Experts of a small language model.
Size: 9 layers, vocabulary 5157, 94.4M parameters.
Experts: 64 experts in each of 6 layers, 3 picks a token.
Training: 372M tokens, 11353 steps.
Below are experts of layer 5 (counted from 0) of a mixture-of-experts language model. Rows are named router (the router's row for the expert), gate (a neuron's input weights, with its number), up (a neuron's input weights, with its number), down (a neuron's output weights, with its number) and show model dimensions 128-255. Each number is 128 + 32 x the weight over its row's rms, rounded and kept within 0 to 255.
Before each expert's rows: a language model's description of what the expert responds to. This comes from a sample of Wikipedia text that the model never trained on.

# expert 46
Description: Suffix pieces ending nouns and adjectives, such as -an, -ian, -al, -or, -er, as in citizen, Temporal, lunatic, Chairperson.
router [ 92 115 111 101  42 120 123 124 107 115  99 136 117 146 172  74 132 153 141  92 149  86 128 196 107 115 144 125  93 102 157 192 177 159  59 146 135 146 126 155 184 154 124 150 154  83 158  96 125 118 100 100 106 129 147 217 115 120  64  75 124 170 109 119 171 190 190 143 136 141 134 159  85 142 126 117 167  96 116 136  59 133 139  72 114  96 112 126 129 165 101 145 135 139 124 170  72 151 135 148 124 152  74 200 146  91  87 129  73 102 138 143 132 149  70 139  74 106 121 159 113  93 159  91 125  91 108 130]
gate4 [118 140 153 141 110 140  70 136 115  77 121 155  89 151 144 109 103  82  63 122 153  99 168 117 154 188  38  46 124 100  94 157 195  74 131 104 100 132 172  81 178 101 113 156 106 105 205 109 157 134  67 118 134 139 132 108 202 181  71 148  92 151 143 190 133  92  52 139 154 170 110 130 112 118 103 185 162 143 186 136 181 145  83  80 114 120 125 139 143 125 158 150 156  93 147  71  42  74 141 184 136 178 170  87 129 152 138  85 136 123 115 101 118 120  49 114 124 120  93 166 133 141 155 103 208 157  97 143]
up4 [ 99 143  95  90  34 136 110  93 125 130 107 131 159 153 134 116 147 119 125 152 164 102 137  99 111 145 124  92 105 216 136 141 116  74 131  79 121 175 117 106 129  81 190 111  91 127 181 142 140 140  98 102 141 125 139 169 159 117  97 113 146 157 169 125 120 101 130 129  88 121 135 124  88  55 174  99  92 176  94 162 116 172 128 131 189  88 101 170 147  91 146 138 116 165 111 142 104 101 137 187  92 180 125  92 138 152 169  94 153  96 135  76 140  64  78 126 142 148 160 114 128 135 109 105 113 147 117 138]
down4 [ 57 119 124 107 170  85 106 115 133  97  69  96 103 126 146  75  95  73 152 104 162 178  60  75 110 143 149 155 172 219 146 204  75 174 101 105 133 138 112 154 108 164 160 182 156  88 154 125 102 147  85 128 155  70 145 116  90 110 153 120 105  70 113  93 104 113 153 154 160 131 154 193 150 111 104 182 157 133 123 136 132 125 170 102 159 119  98 143 129 140 199 202 156 110 139 122  92 105 130 129 168 170 137 135 133 154 192 130  89 151  68 149  95 136  93 128 141 163  94 154 148  91 119  93  88 115 146 118]
gate5 [166 100 129 151 115 142 106  83 136 146 182 176  90 126 101 121  87 118 111  84 133 109 176 133 160 129 118 178 133 143 125 150 155 118 164  99  80 153 143 130 146 169 174 145  93 152 170 104 105 133 139 124 167 113  69 143 217  80 121 139  82 162  44 160 130 133 147  61 120 160 146 123  66 109 132 121 125 114 176 122  66 129 170  90  98 113 114 181 117 168 136 137 137 137  69 163 108 112 126 129  72 153 131  72  47 111 116  88 172 117 133 162 168 118 125 129 212 130 109 153 164  75 154  91 113 114 121 114]
up5 [113 102  53  75  94 179 141 155 165 108 119 119 116 128 139  99 119 110 124 131 157 125  72 123  96 178  76 129 112 124 137  90  73  67 105 172 159  83 102 162 131 111 140 115 156 107 131 151 138 132 118 104 113 160 137  90 139 107 155 156 121 125 116 164 198 142 148 179  93  94 152 112 182 168 121 150 151 159 192  54 159 177 124 122 145 131 176 136 148 148  80 111  97 100 102 180 145 177 173 175 138 176  90 134 161  90 147  87  92 132 116  69 113 159 135 110  98 146  92 135 119 128  98  94  76 134 161  76]
down5 [123 148 175 103 134 127 193  99 145 158 171 120 147 112 121 104 148 100 175 106 123 224 145 126 132  71  77 169  92 130  99 105  96 187 157 117 114 124  72 142 128  84 138 127 118 100  58 158 114 165 141 149 149 101  85  96 114 154 159 133 143 137 107 103 168  64 120 195 127 135 182 135 165 150 128  78  52 129 167 104 100 147 134 145 126 160 123 171 219 179  75 169 139 122 189 134 148 109 119 167 118 178 104  75  88 125 171 127 140 102  80 158 116 112 141 100 124 112 136  76  73 139 187 150 133 156  85 150]
gate6 [135 100 124 200  79 146 158 165 149 103 105  77 164 146 126 154 146 151  87 114 133 184 118 108 128  89 114 149 118 126 142 144 156  98 137 109 133 123 124  63 115 117  63 128 120 122 132 207  93 174  78  99 107 108 187 231 203 104 125 132  92 193 125 163  67 122 149 120 100 178  68 137 159 173  94 144 142 145  89 134 120 147 152 141 110 174 120 129 169  75  89 162 121  61 120 111 163 156 101 107 175 102 144 121 142 119  52 152 111 134 146 134 164 122 179 119 129  92 101 114 144 115 112 114  95 110 132 140]
up6 [120 145 126 120 186 122 186 124  99 117 161 115 156 141  90 177 108 111 149  51 148 173 104 161 142  93  69 130  81 138  78 141 156 132 131 152 133 134  84 111 129 164 156 118 102 133 126 108 171 118 107 121  73 171  42 120 119 145  92  85 127 124 101 132 173 190  73 136  96 140 198 109  94 104 160 111 144 142 133 204 157 156  88 146 144 140 144  81 178 141 103 126 158  66 105 134  79 139 108  99  89 184 104 113 120 138 160 117 148 129 116 105 143 110 110  56 149 154 227 116 164  95 126 113 117  96 126 205]
down6 [105 139 102 154  66 102 145  64 161 128 160 141 114 109 109 178 155  70  79 179 126 130 177 149  97 145 138 126 129  94 147  92 142 183 143 120  56 156 143  92  65 123 153 132 162 110 116 144 155 135 143 128 121 106 116  82 134 165 110 153 122 107 143 108 110 144 103 129  79  98 166 159 175 163 124 115  89 167 177 132 130 137 137 146 141 155 116 104 159 145 137 210 126  76 191 104 127 132 124 120 125 166  85 100 124 103 143 114 121  93  80 101 116  85 159 137 149 128  78 132 113 183  64 156  52 112 119  64]
gate7 [149 151 160 188 124  81 164 114 106 147 126 118 165 129  94 168  72 119 151  67 112 159 134 194  69 153 151 167 157 106 116 134 120 101 126 186 145 103  83 133  71 145 102 147 170 102 140  84  94 163 191 100 114 158 182 201 120 140 135  63 145 126 115 150 154 119 123 146 145 205 106  92 190 137 119  89 124  91 142 156  78  98 135 130 114 127 140 127 113 104 114 211 113 134 166 136 149 160 151 129 151 155 182  94 159 113 134 141 113 135 105 106 125  82 137 152 107 166 134 141 117 125 110 155 143 174 168 112]
up7 [136  70 148 115  97 135  65 130 152  91 114  66 109 171 173 117 141 127 122  81 144 168 117 118  96 159 101 162 145 163 155 159 145 135 154  89 111  99 134 147 116  96 102 111 174 138 139  95 155 104 126 146 193 163 113  82 150 140 211 133 141 137 133 144 134  66 190 127 199 137 127 102 133 154 176 102 142  96 151 108 129 124  74 112 191 107  78 130 150 150  99  85 133 166  77 168  74  58 177  90 141 111 131 108 143  81 155 150 149 111 166 100  82 114 107  58 127 148 163 107 141 125 151 111 179 155  82 142]
down7 [169 100 135 172 143 133  83 205  87 114  76 136  70  91 139 160 106  98 102  78 127 123 126 150 178 159  66 107 147 102 157 148 142  64 142  92 127 127 106 155 106 113 124 131 174 130 126  75 147 125 168 116 131 132 176 160 170 131  85 124 143 108 123 123 135 105 164 120  41 143  88  77 149 144 138 128 100 104 126 135 147 129 140  76 119 178  76 102  93  92  95 129 128 198 180 119 118 150  79 109 178 152 125 198 145 112 110 102 140 130 152 131  91 110  99 171 106 179 119 153 111 105 157 152 145 116 103 181]
gate8 [101 145 159 158  83  84 185 165 158 134 211 160 126 100 125 133 100 137 173 156 102 124 147 159 142 172 185 113 135  96 116 175 120 159 112 118 137 179 111 155 111 131  85 170  80 145 137 151 123 115 122 144 106 136 146 174 139 109  30 165  86 188 147 163 156 192 171 122 108 119  96 120 156 170 124 154  90 116 178 165  71 168 173 138  74 218 158 129  65 110 150  89 161 121 150 126  79 108 142 136  94  99  87 184 159 115 132  90 120 114 164 138 138 171 178 109 131 145 131 135 190  94 174 100 163 104 131 129]
up8 [107 157 118 183 145 102 129 159 189 153 106 120 101  93 193 142 129 166 119 150  99 153 137 159  75 170 123 101  53 125 163 149 160 114  74 102 144 122 130 151 136 144 186 147 133 148 201 127 133  67 161  99 121 101  79 120 152 104 133 152 153 105  91 119 146 131 159 145 135  88  79 110  98 131  82 123 151 118 118 106 180  63 101 143  97 139  92 217 148 107 123 130 158  90  81 140  94 146 144 177 122 129 149 176 138 123  80 102  85 156 135 118 130 136 192 158 177  87 200 102 156 173 149 143  77 127 132 157]
down8 [184 169 126 118 160 163 125 137 139 118 155  88 144 139 156 135 203 115 110 156 190 134 117 105 153 100 187 132 158 136 120 173 161 140 122 144 134 154 160 161 150 156  97  99 165 100 149 148 125 136 135 151 118 153 106 169 144 155 169 107 118 116 125 161 167  98 100 105 143 153 185 133 130 109 131 161 122 100 123 102 164 122 130  27 137  93  25  94 144 177 118  94 140  80 205 121 187 170 196  37 141 115 143 161 177 138  97 115 187 125 146 124 141  90 121 140  80 127 138  97 129 137 116 156  95 128 151  94]

# expert 24
Description: Articles, possessives and subject pronouns, often after prepositions, such as the, a, his, its, their, he, it.
router [ 93 152 170  86 121 126 101 109 119 127 100 147 161  83  71  98 130  92  76  87 176 143 161 202 116 180 113 151 141 140 143 110 165 100 154 106 104 170 167  91 139 192 183 145 166 185 100 102 163 121 118 108 104 118 135 100 140 145  89 145  82 121 128 152 151 126 103 147  94 198 198 140 160 150 151 149 123 208 113 143 216 105  65  99 129 187  77  32 101 153 100  99 109 124 162 150 100 158 172 102 147 172 114 142 111  93 170 163 113 135 130 183 166 105  82 156  54 111 165 154 148 103 156 101 178 115 138 129]
gate1 [192 140 149 143  76 142 113 155 168 143 145 104 150 158  91 121  93 151 183 114 138 110 128 150  82 141 132 162 101 138  91 207 102 107 214  67 130 160 125  89 145 127 191 108 146 152 107 104 143 139 155 138 195 131  82 163 136 124 181 108 145 109 102 113 123 114 128 100 116 145 156 144 116 164 145 139 123 151  35 149 154 147 101 155 116 139 138 133 118 110 192 113 122 133 152 120 129 159  83 111  78 142 196 153 124 149 189 108 104 154 137 131 119 130  85 146 153 120 144 131  99 144 129 146  89 102 142  96]
up1 [ 90  97 123 150 159  79 160 128 134 127 107  44 113  92 123 124  92 130 175  76 106  80 107 161 129 150 102 151 137 108 173 149 144 115 144 139 116 134  75  80 124  84  98 133 124 106 100 184 143 126  64 154 154 119 133  51 149  99 142  93 117  87  83 171 124 154  93 138 124 131 109 101 108 123  64 135  61 125 144 180 212 183 190  52 157 112 144 160 175  99 143 143 128  94 104  96  55 111 115 118 124 158 117 131 115 109 149  79  87 114 114 144 198 173 129 110 161 119 167 112 106 156 110 111 118 109  84  90]
down1 [111 126 144 140 133 207 132  83 147 182  98 123 117 104  91  96  99 124 127 120 140 126 147 139 138  75 127 152 140  91 142 157 152 132 117 165 136 114 123 119 171 128 150 145 100 164 167  67 130 138 193 139  83  95 134  79 195  88  99 127  90 110 121 125 199 125 108 143 135 142 158 159 103 126 128 128 106 170  99 210 124 129 138  88 151  73  75 143 107 149 155 109 138  61 133 178 152  54 111 165 181 195 102 131 125 115 108 125 139 183  94 147 120  70 126  87  89  99 132 112  85 170 124  93 115 120 135 115]
gate2 [104 118 118 126 112 147 164 162 138 159 140 154  74 138 128 186 134 118 140 163 115 146  49 188  96 146 119 153 109 134 125 150 140 139 181  55 122 115  89 150 132  75 147 163  96 155  92 143 162  92  83 150 140 115 135  82  81 102 107 150 115 193 131 100 120 119 129 154 145 125 114  74  99 133 140 202 140 118 113 104 130  65 107  95 125 222  86 153 119 151 108 166 176  83 103 171 134 154 175 112 119 161 130 101 139  95 168 164 107  91 148 160  88 126  98 144 113  94 110 128 129 137 122 167 108  38 131 128]
up2 [108  86 156 145 131  95 123 112 111 152 163 156 121 181 115 140 147 100 113 111 107 117 131 161 120 119 180  86 156 112 181 131 169 141 186 102 194 171 117  95 128  68 130 124 148 133 145 194 125 136  56 163 103 129 115 126  95 151 101 197 110 163 113  98 120 147 160 179 113 132 140 131 113 215 175 127 123 143 141 147 102 170 121  93 143 161 141 146 135 125  73 126 170 173 119 167 181 110 157 138  91 240  96 143  67 105 173 110 193  24 140 139 150 149 120 157 119  89 118 190  95 147 147 112 153 106 137 117]
down2 [162 123 136 161 114 106 157 127 159 160 109 195 169 125 134 206 126 129 152 143 116  50 171 130  83 161 109 133 130 137  74  71 179  81  94  99 157 184 120  91 184 138 108 130 191 151 136 108 125 188  72  79 108 180 132  96 197 141  98 163  92 106 107 122 126  68 143 126 128 147 112 130 129 107 120 155  98  85 103  74  84 112 193 155 147 136 148 105 181 178 143 145 176 116  95 140 131 133 155 159 177  84 153 156 109 108 146 130  90 165 139  61 135  70 101 148 129 164 117  99 101  77 124 122 101 134 100 124]
gate3 [145  60 151 147 155 139 161  97 141 108 151 131 181  82 112 197 132 101 184 100 121 122 142  97 160 166 147 185 148 120  83 178 120 137 132 137  78 101 132 135 136 110 144  93 144 194 134 145 141 150 125  91 178 144  85  94 140 124 139 144  89 172 138 131 119 119 157 143 152 187 107 182 139 114  79 160 142 146  79 125 128  73  93 121 156 156 191 156 172 146 133 127 129 107  97 156  93  72 148 166 123 122 135  63 171 133 133  86 139 178 134 123 109 112  35 105  93  84 123 125 154 108  79 112 138 101  60 126]
up3 [165  95 115 130  85 106 112 150 187 154 106  76 137 160 103 140  79 104 161 115  59  81 112 148 101 125 121 133 182 151 161 137 148 126  85 127 131 119 176 135 173 107 119 142 141 212 156 149 104  10 139 183 130 164 126 121 156 133 142 111  99 136 156 148 103 107 143 128 107 126 121 165 132 124 120 145 138 115 158 140 141 115  94 103 184 125 110 137 151  87 140  79 152  80 142 149  86 162 125 149 166 227 150  90 165 129 128 167 111 130 183 157 168 164  86  99 176 175 110 119 112  97 146 133 136 111 108 128]
down3 [ 73 148 126 156 108 114 113 165 155 185 169  94  73 152 147 126  93  93 158  81 107 162 118 135  80 138 156 113 134 158 124 146 129 178 104 157 120 156 195 135 142 163 150 152 124 162 120 178 115 120 183 225 149 121 114 142 142 114  80  97 176 131  98 166  84 133 113 150 121 156 103 141  54 112 100 139  81 136 200 116 137 209  85 146 185 133 154 159 126 115  58 165 155  93 143 129  92 117 144  59 150 124 111 136 199  89 201 115 105 132 133 166 142  94  84 104 146 134  80 135 142  43 163 106 118  99 126 172]
gate4 [172 109  97 116  85 182 140 126 111 104 110 116 115 144  86 112  77 100 114 108 128 104  70  31 107 149 145 148 126 132  63 187  91 138 157 116 180 116  61 134  99 127 144 109 151 102 172 135 143  69  67 130 145 180 114 171 137 140 127 122 142 105 123  82  78  82  95  58 108 132 140 110 156  81 138 140 217  89 135 101 132 115 169 131 143 176 186 134 145  69  77 137  92 134 116 105  97 178 163 108 162 106 220 115 133 103  93 109 101 122 112 103 140 138 108 123 168 144 156 153 146  89 105  70 164 114 114 117]
up4 [124 173  65 124 146 150 137 128 140 175 150 127 104 180 168 163 112 129  91  73 103 101 127 132 141 100 104 123  53 216 100 108 129 159 176 149 128 145 150 112 114 149 125 146 105  91 150 127 113 124 182 141 147 124 168 133 182 117 126 155 113 114 115 192 132 130 131 168 135 125 120 127 120  94 124 102 132 148 117 193 191 143  48  96 100  90  78  91 149 122 136 160 144  74 123  97 124  77  91 172 220 141 138 229  66 154 116  89 174 161 129 122  67 102 165 118  85 150 100  97 102 138  98  94 124 138 136 133]
down4 [ 73 169 114 178  73 160 149  97 104 152 117 108  87 116 132 122 111 128  74 177 162 145  98  72 146 170 135 132 157 146 130 131 109 132 111 154 115 131 165 116 169 190 161  89 125 130 139 146 107 123 114 175 135 108 167 110 132 188 129 157 176 191 154 167 197 191 133 161 170 158 131 181 144  55 140 111 109 118  86 105 137 132 136 142 177 178 124 118 106  71 143 118 124 114 116  81 130  67 160 116 137 115 181 127  93 141 121  94 164 171 161 129 133 116 132 148 139 108 196 127 114 129 197 103 121 103 139 133]
gate5 [ 92  76 117 120  80 149 192  45  61 168 150 142 150 156  83 174 124 134 120 115  81 154 176 109 161 119  81 170  88 130 129 116 126 117 165  69 127  99 127 163 119 127 110 125 106  72 111  66 142  70  91 131 108 137 176  63 157  98 119 148  92 162 147 161 115  95 170  94 129  97 108 105  51 113  88 190 149 178  80 149 196  90 201 141 147 116 129 132 148 173  71 105 155 157 132 115 140 170 128 118 125 119 111  71  81 123 128 110  92 154 152 158 149 167 104  72 126 183 141 146 172 138 147 107 147 160 147 122]
up5 [ 48 123  97 138 126 166 184 155 177 188  59  94 218 138 102 126 169 137  71 126 114 161 182 123 138  74 163  83 194 119 137 182 133  73 172 145 141 118 118 116  94 202 117 196 104  93  96 144 100  71 148 154 118 116  82  85 162 126 183 177 174 158 128 118  88 163 103 134 110 142 123  95 139 169 157 134 132 164 129 109 156  98 117 187 134 115 155 113 135 131  60 168 136 151 138 155 168 133  49 151 136 104 105 132 117  81  64 150 154 119 139 130 138 117 112 115  82 127 112 140 108  94  95 109 131  93 132  65]
down5 [ 77 166 112  97 102 173 140 175 117 167 108 169 138  65 130 134 127  67 123 154 145  10 141 181 154 148 137 137 101  99 184 117  86 118 106 154 212 157 183 122 150 133 150 113 129 111 136 134 131 106 112 107  89 217  88 184 104 107 142 152  92 134 153 111  84 117 135 142 135 201  91 194 106  98 126 141 117  96  45 137 131  93 141 148 120  91 149 181 143  96 116 145 100 136  93 112 136 147  61  79 132 100 181 124 109 145 170  92 141 148 164 146 173 103 113 103 109  74 110 117 135 103 101 182 147 108 148 208]

# expert 17
Description: Quantity words before of, such as all, part, most, both, several, and word-initial pieces v, r, adv in voters, advisory.
router [151  99 153 114  73  97  93 161 108 156 151 127 147 159  76 155 136 171 122 130 166 131 197 115 114 139 125 152 140 126 112 140  64 100 142 129 174 174 166 132 104 131 102  73 135  93  79 123 113 157 109 164 155 144 165  85 135  63 181  65 101  67 140 127  78 144 107 190  81 100 132 166 173 112  94 142 120  79 106 144 135  98 149 156 122  96 113 123 146 166 137  96 152 111 113 104 122  99 111  65 141  90 160 138 145 125 133 115  92 106 142 140 172 155 187 165 121 115 190 155  93 115 149 187  84 144 144 151]
gate0 [119 135  97 141 111 156 148 129 128 176 117  88 141 101  91 116 186 136 109 140 146 180 103 120 135 156  79 121 185 126 180 121 140 160 156 168  98 102 115 140 156  88 172 102 159 126 103 104 112 188 173 165 141 179  87 111 135 128 112 154  63 124  97  58 124 163 114 142 134 106 173  76 118  98  91 160 153  99 158 122  82 103 149 142 149 114 149 123 124 114 125 136 116 124  65 121 160 105 131 139  96 108 136 109 100 114 139 191 110 150 123 147 137  58 118 134  97 188 128 103 191  83 125 137  97 121 164 212]
up0 [134 148 159 112 108 138 135  77 113 199 130 137 108 106  91 120 156  78 128 120 145  88 146  95 117 110 166 146 158  86 102 175 146 146 125  81 143 168 146 120 104 194 142 112  82 157 104 139 149  76 151 103 108 110 116 147 184  70 155 103 103 108 121 119  67 153 125 146 112 135 156 118 172 148  96  73 164 138 205  58 155 172 134 164  70  98 155 105 132 105 119 133 101 131  97 109 153 160 145 150 142 146 140 123 162 138 133 121 101 134  44 150 125 130 115 118  85  73 122 168 142 142 155 117 122 150 156 145]
down0 [122 147 124 166 110 135 107 102 157  94  88 109 137 127 160 103 202  84 135 120 156 143 116 163 163  96 172 139 107  85 110 165 142  92 116 109 133 106 158 100 135 189  87  90 139 149 138 152 153 125 153 169 117 132 118 169  99 100  76 127 167 146 149 103  50  76 173  91 187 117 178 223 188 118 185 155 141 142 132 159 122 101 131 147 142  99 172 114 175  64  85 133 199 129 149 124  93 172 212 158 131 130 142 101 130 158  92 156 117 120 135  85 101 111 139 109 125  80 125 132 210 120 155 127 140 124 116 196]
gate1 [ 94  80 128 153  78  97 147 124 186 103  66  88 120 100  39 138  95 119 148  89 158 149 153 112 149 103 146  89  87 130 130 155  93 102 102  99 170 124 109 112 107 207 109 116 142  95 146 180  60 107 137 240 140 103 141 132 154 157 109 118 125 145  87  88 135 167 170 116 111 140 166 133  93 116 154 138  86 117  95 107  77  68 127 136 142 128 166 107 160 183 172 102  92 143 155 131 173 156  89 228 108 173 140 153 106 126 161 179  96 157 110 190 107 144 153  90 159 152 160 138  95 106 115 159  99 109 145 149]
up1 [ 93 174 131 158  96 125 148  99 155 167 117 148 148  76 110 120 107  69 159 144 171 141 188 127 164 156 133 148 144 140 145 143 161 104 117 105 122 109 158 143 111 142 161 102 149 197  92 141  91 115  85 154 120 123 162 100 163 190 141 185 133  95 153 125  98 107 150  87 145 143 184  48 147  71  80 121 128 172 177 139 143 153 169 159 116 108 116 132 113 117 171  93  96 147 158 168  88 130 122 173  87  85  82 125 102 159 147  58  97  87  86 115 104 103 119 140 179  94 159 178 183 142 103 113  81 152 121 156]
down1 [172 134 136 136 114 132 152 114  92 118 146 128 144 156 159 127 113 100  98 145 161 138 145 156 104 138  71 118 156  93 133  91 126 118 114 115 127 121 143  90 128 106 136 159 137 169  97 205 163  84 136 158  94 137 179 114  94 143 176 105 104 149 150 162 133  75 133 139 111 113 113 105 152 110  90 176 186 140 117 170 152 126 148 109 161 112 148  94 150 120 197 155  67 183 186 204 156 161  83 139 126 116 102  93 203 159 110 125 138 141 123 150 145  48  70 113  83 121 122  80 136 102 149 115  89 110 164 144]
gate2 [116  94 138 114 159 143 177 144 125 129  94 108 153 138  95 110 112 109 147 103 157 128 129 139 156 154 160 121 159  97 115 114  73 115 121  91  91 136 124  74  92 154 130 110  63 134 106 111  93 132  89 129 128  67 130 108 153 173  81 119 145 133 169 144 111 100 153 129 189 166 138 106 106 105 145 115 153 133 125 100 136 110 207 183 123  78 118  91  92 119 112 107 147 134 148 193 120  71  65 156 106  87 197 117 165 140 116  37  98 136 193 146 118 168 110  72 178  76 119 128 143 144  90 122 157 106 131 156]
up2 [150 136 139 165 145 137  87  96 138 111 193 139 118 150 158 166  80 161 154 126 152 113 143 100 127 169 131  91 116 106 146 149 174 134 125 102 132  64 126 136 136 112 148  58 183  81 154 111 115 143 164 116 179 127 192 136 125 164 126 122  45  57 149 119 146 160 142  68 172 165 184 150 127 151  93  60 136  98  73 130  83 196  98 134 146  82 158 208 142 154 144  96  63 142 139 138 125 134 152 134 144 113 105 140 151 115 132  95 108  78 118 171 192 135 124 110 115 158 157 128 177 102  76 112 129  53 128 142]
down2 [155 144 190 126 164 113 124 115 123 111  88 120 123 108 130 121  84 144 136  96 140  92 108 165 168 170 192 145 132 157 139 106 168 140 120  83 139 102  82 166 132 130 120 105 184 102  66 159 159  74  88 144 129 133 119  93 119 144 132 101 102 163 114 136  65 136 131  87 152 151 103  87  63  86 140 130 168 105 156 151 152 172 184 170 118 118 138  94 118  49 106 170 205 146 141 162 134 160 108 137 150  98 120 152 139 127 166 150 121 138 128 173 103 104 111 133  98 122 166 125 102 183 112  88 142 113 122 103]
gate3 [129  81 128 109 102  96 108  77  93 184 122 159 121 125  87 125  76 121  86 162 142  96 164 121 125 170 141 171 100 111 119 110  68 124 130 114 109  75 104 150 144 101 129 122 168 186 148  74 124 120 125 163  92 111 130 149 173  77  82 147 110 142 154 112 119 128 179 208 145 190  73 128 167 117  93 126  92 194 157  44 103 134 157 116 149 107  65 123 159  74 176  82 172 169 126 126 125  96 111 190 162 151 116  97 118 190  86 115  92 161  75 122  66 162 120 107 149 181 131  80  76  74 141 134 107 111 189  83]
up3 [158  79 142 152 162  84 117 133 128 171 106 115  82 169 121 156 125 164  95 141 146 118  90  62 104 142 167 124 103 169 141 136 141 179 127 108 132 128 155 114  88 151 102 117 104 109 122 122 181 118 123 150 133 137 128 131 202 149 138 124 138  90 170 135 122 104 125 175 135 128 142 188 102 117 128 166  73 181 153 174 115 118 166 139 107 184 157 162 145 149 212 171 146 206 129 162  59 143 123 110 119 112 146 121 129 152 147  94  96 142 138 136 180 135 123  93 122 144 174 122 119  54 119  95  96 139 120  92]
down3 [146  69 133 111 100 151 159 179 180 108 106 117  70 147 144 147 129 106 115  80  88  98 146 171 138 163  76 114 122 124 136 165 107 174 113  36 101 131 138  99 159  97 129 150  85 117 154 107 194 171 142 152  54 227 142 184 222 119 137 106 137  96 160 126  90  95 136 165 125 101 123 120 114  79  76 147 159  81 127  76 108 170 149 103 113 158  91 103 105 143 160 144 161 158 161 128 171 150 135  51 149 144 152 160 141 136  88 112 115  87 125 117 115 178 148 126 118 137 138 114 152 125 172  94 183 144 133 110]
gate4 [167  76  96  85 144 114 113 148 108 111 111 115  78 199  84 137 168  62  86 168 100 147 116 178  99 141 122  94  99 188 111 138 110 152 150 105  91 177 168 145 194 110 142 101 161 165  92 126 120 133 133 110 143 158 178 137  86 153 129 177 171 155  75 161 153  80 145 116 109 103 157 119 159 185 195 164 150  89 100 209 172  83 172  77 148 160 114 169 127 112 120 109 189  87 196 127 172 133 131 125 166 151  98 108  71 161  81 189 109 134 160 129 105 113 189 103 157 191  96 170  90 149 134 112 148 173  95  93]
up4 [175 144 185  78  98 126 189 128 136  60 142 124 158 155 142  88 113 104 139 134  71 157 149  84 120 212 115 133  72 157 190 116 151 151  92  64  86 177 159 159 120 134 134 104 154  86 130 150 116  76 137 156 147 117 120  64 153 125 184 106 116  96 125 137 178 185 144 118 141 148 129 201 175 113 157 130 109 122 150 135 115 160 169 159 101 150 137  89  60 153 133 146  91 102 188 143 110 158 102 136 145 159 102 120 123 142 132 123 151 141  81  58  62  93 127 122 118 113 118 162  75  87 168 155 126  91 102 123]
down4 [128  91 102 120 116 184 123 128  98 173 162 100 132 140  94 135 126 154  88 177 134  85 126 111  98 129 111 107 136 165 102 153 169 116  93 133  92 101 181 107 137 116  82  55 179 138 172 130 151 177 119  72 133  83 137 147 133 133 103 141 146 137 112 158 132 101 154  64 100  77 155 118 164 135  90 120 181  80 132 106  88 145 133 163 106 143  51 106 103 216  89 142 102 178 143  80  89 122 119 116 154 103 147 140 108  91 145 159 124 122 188 167 154  96 121 130  91 122  96  93 145 113  84 156 154 132 114 137]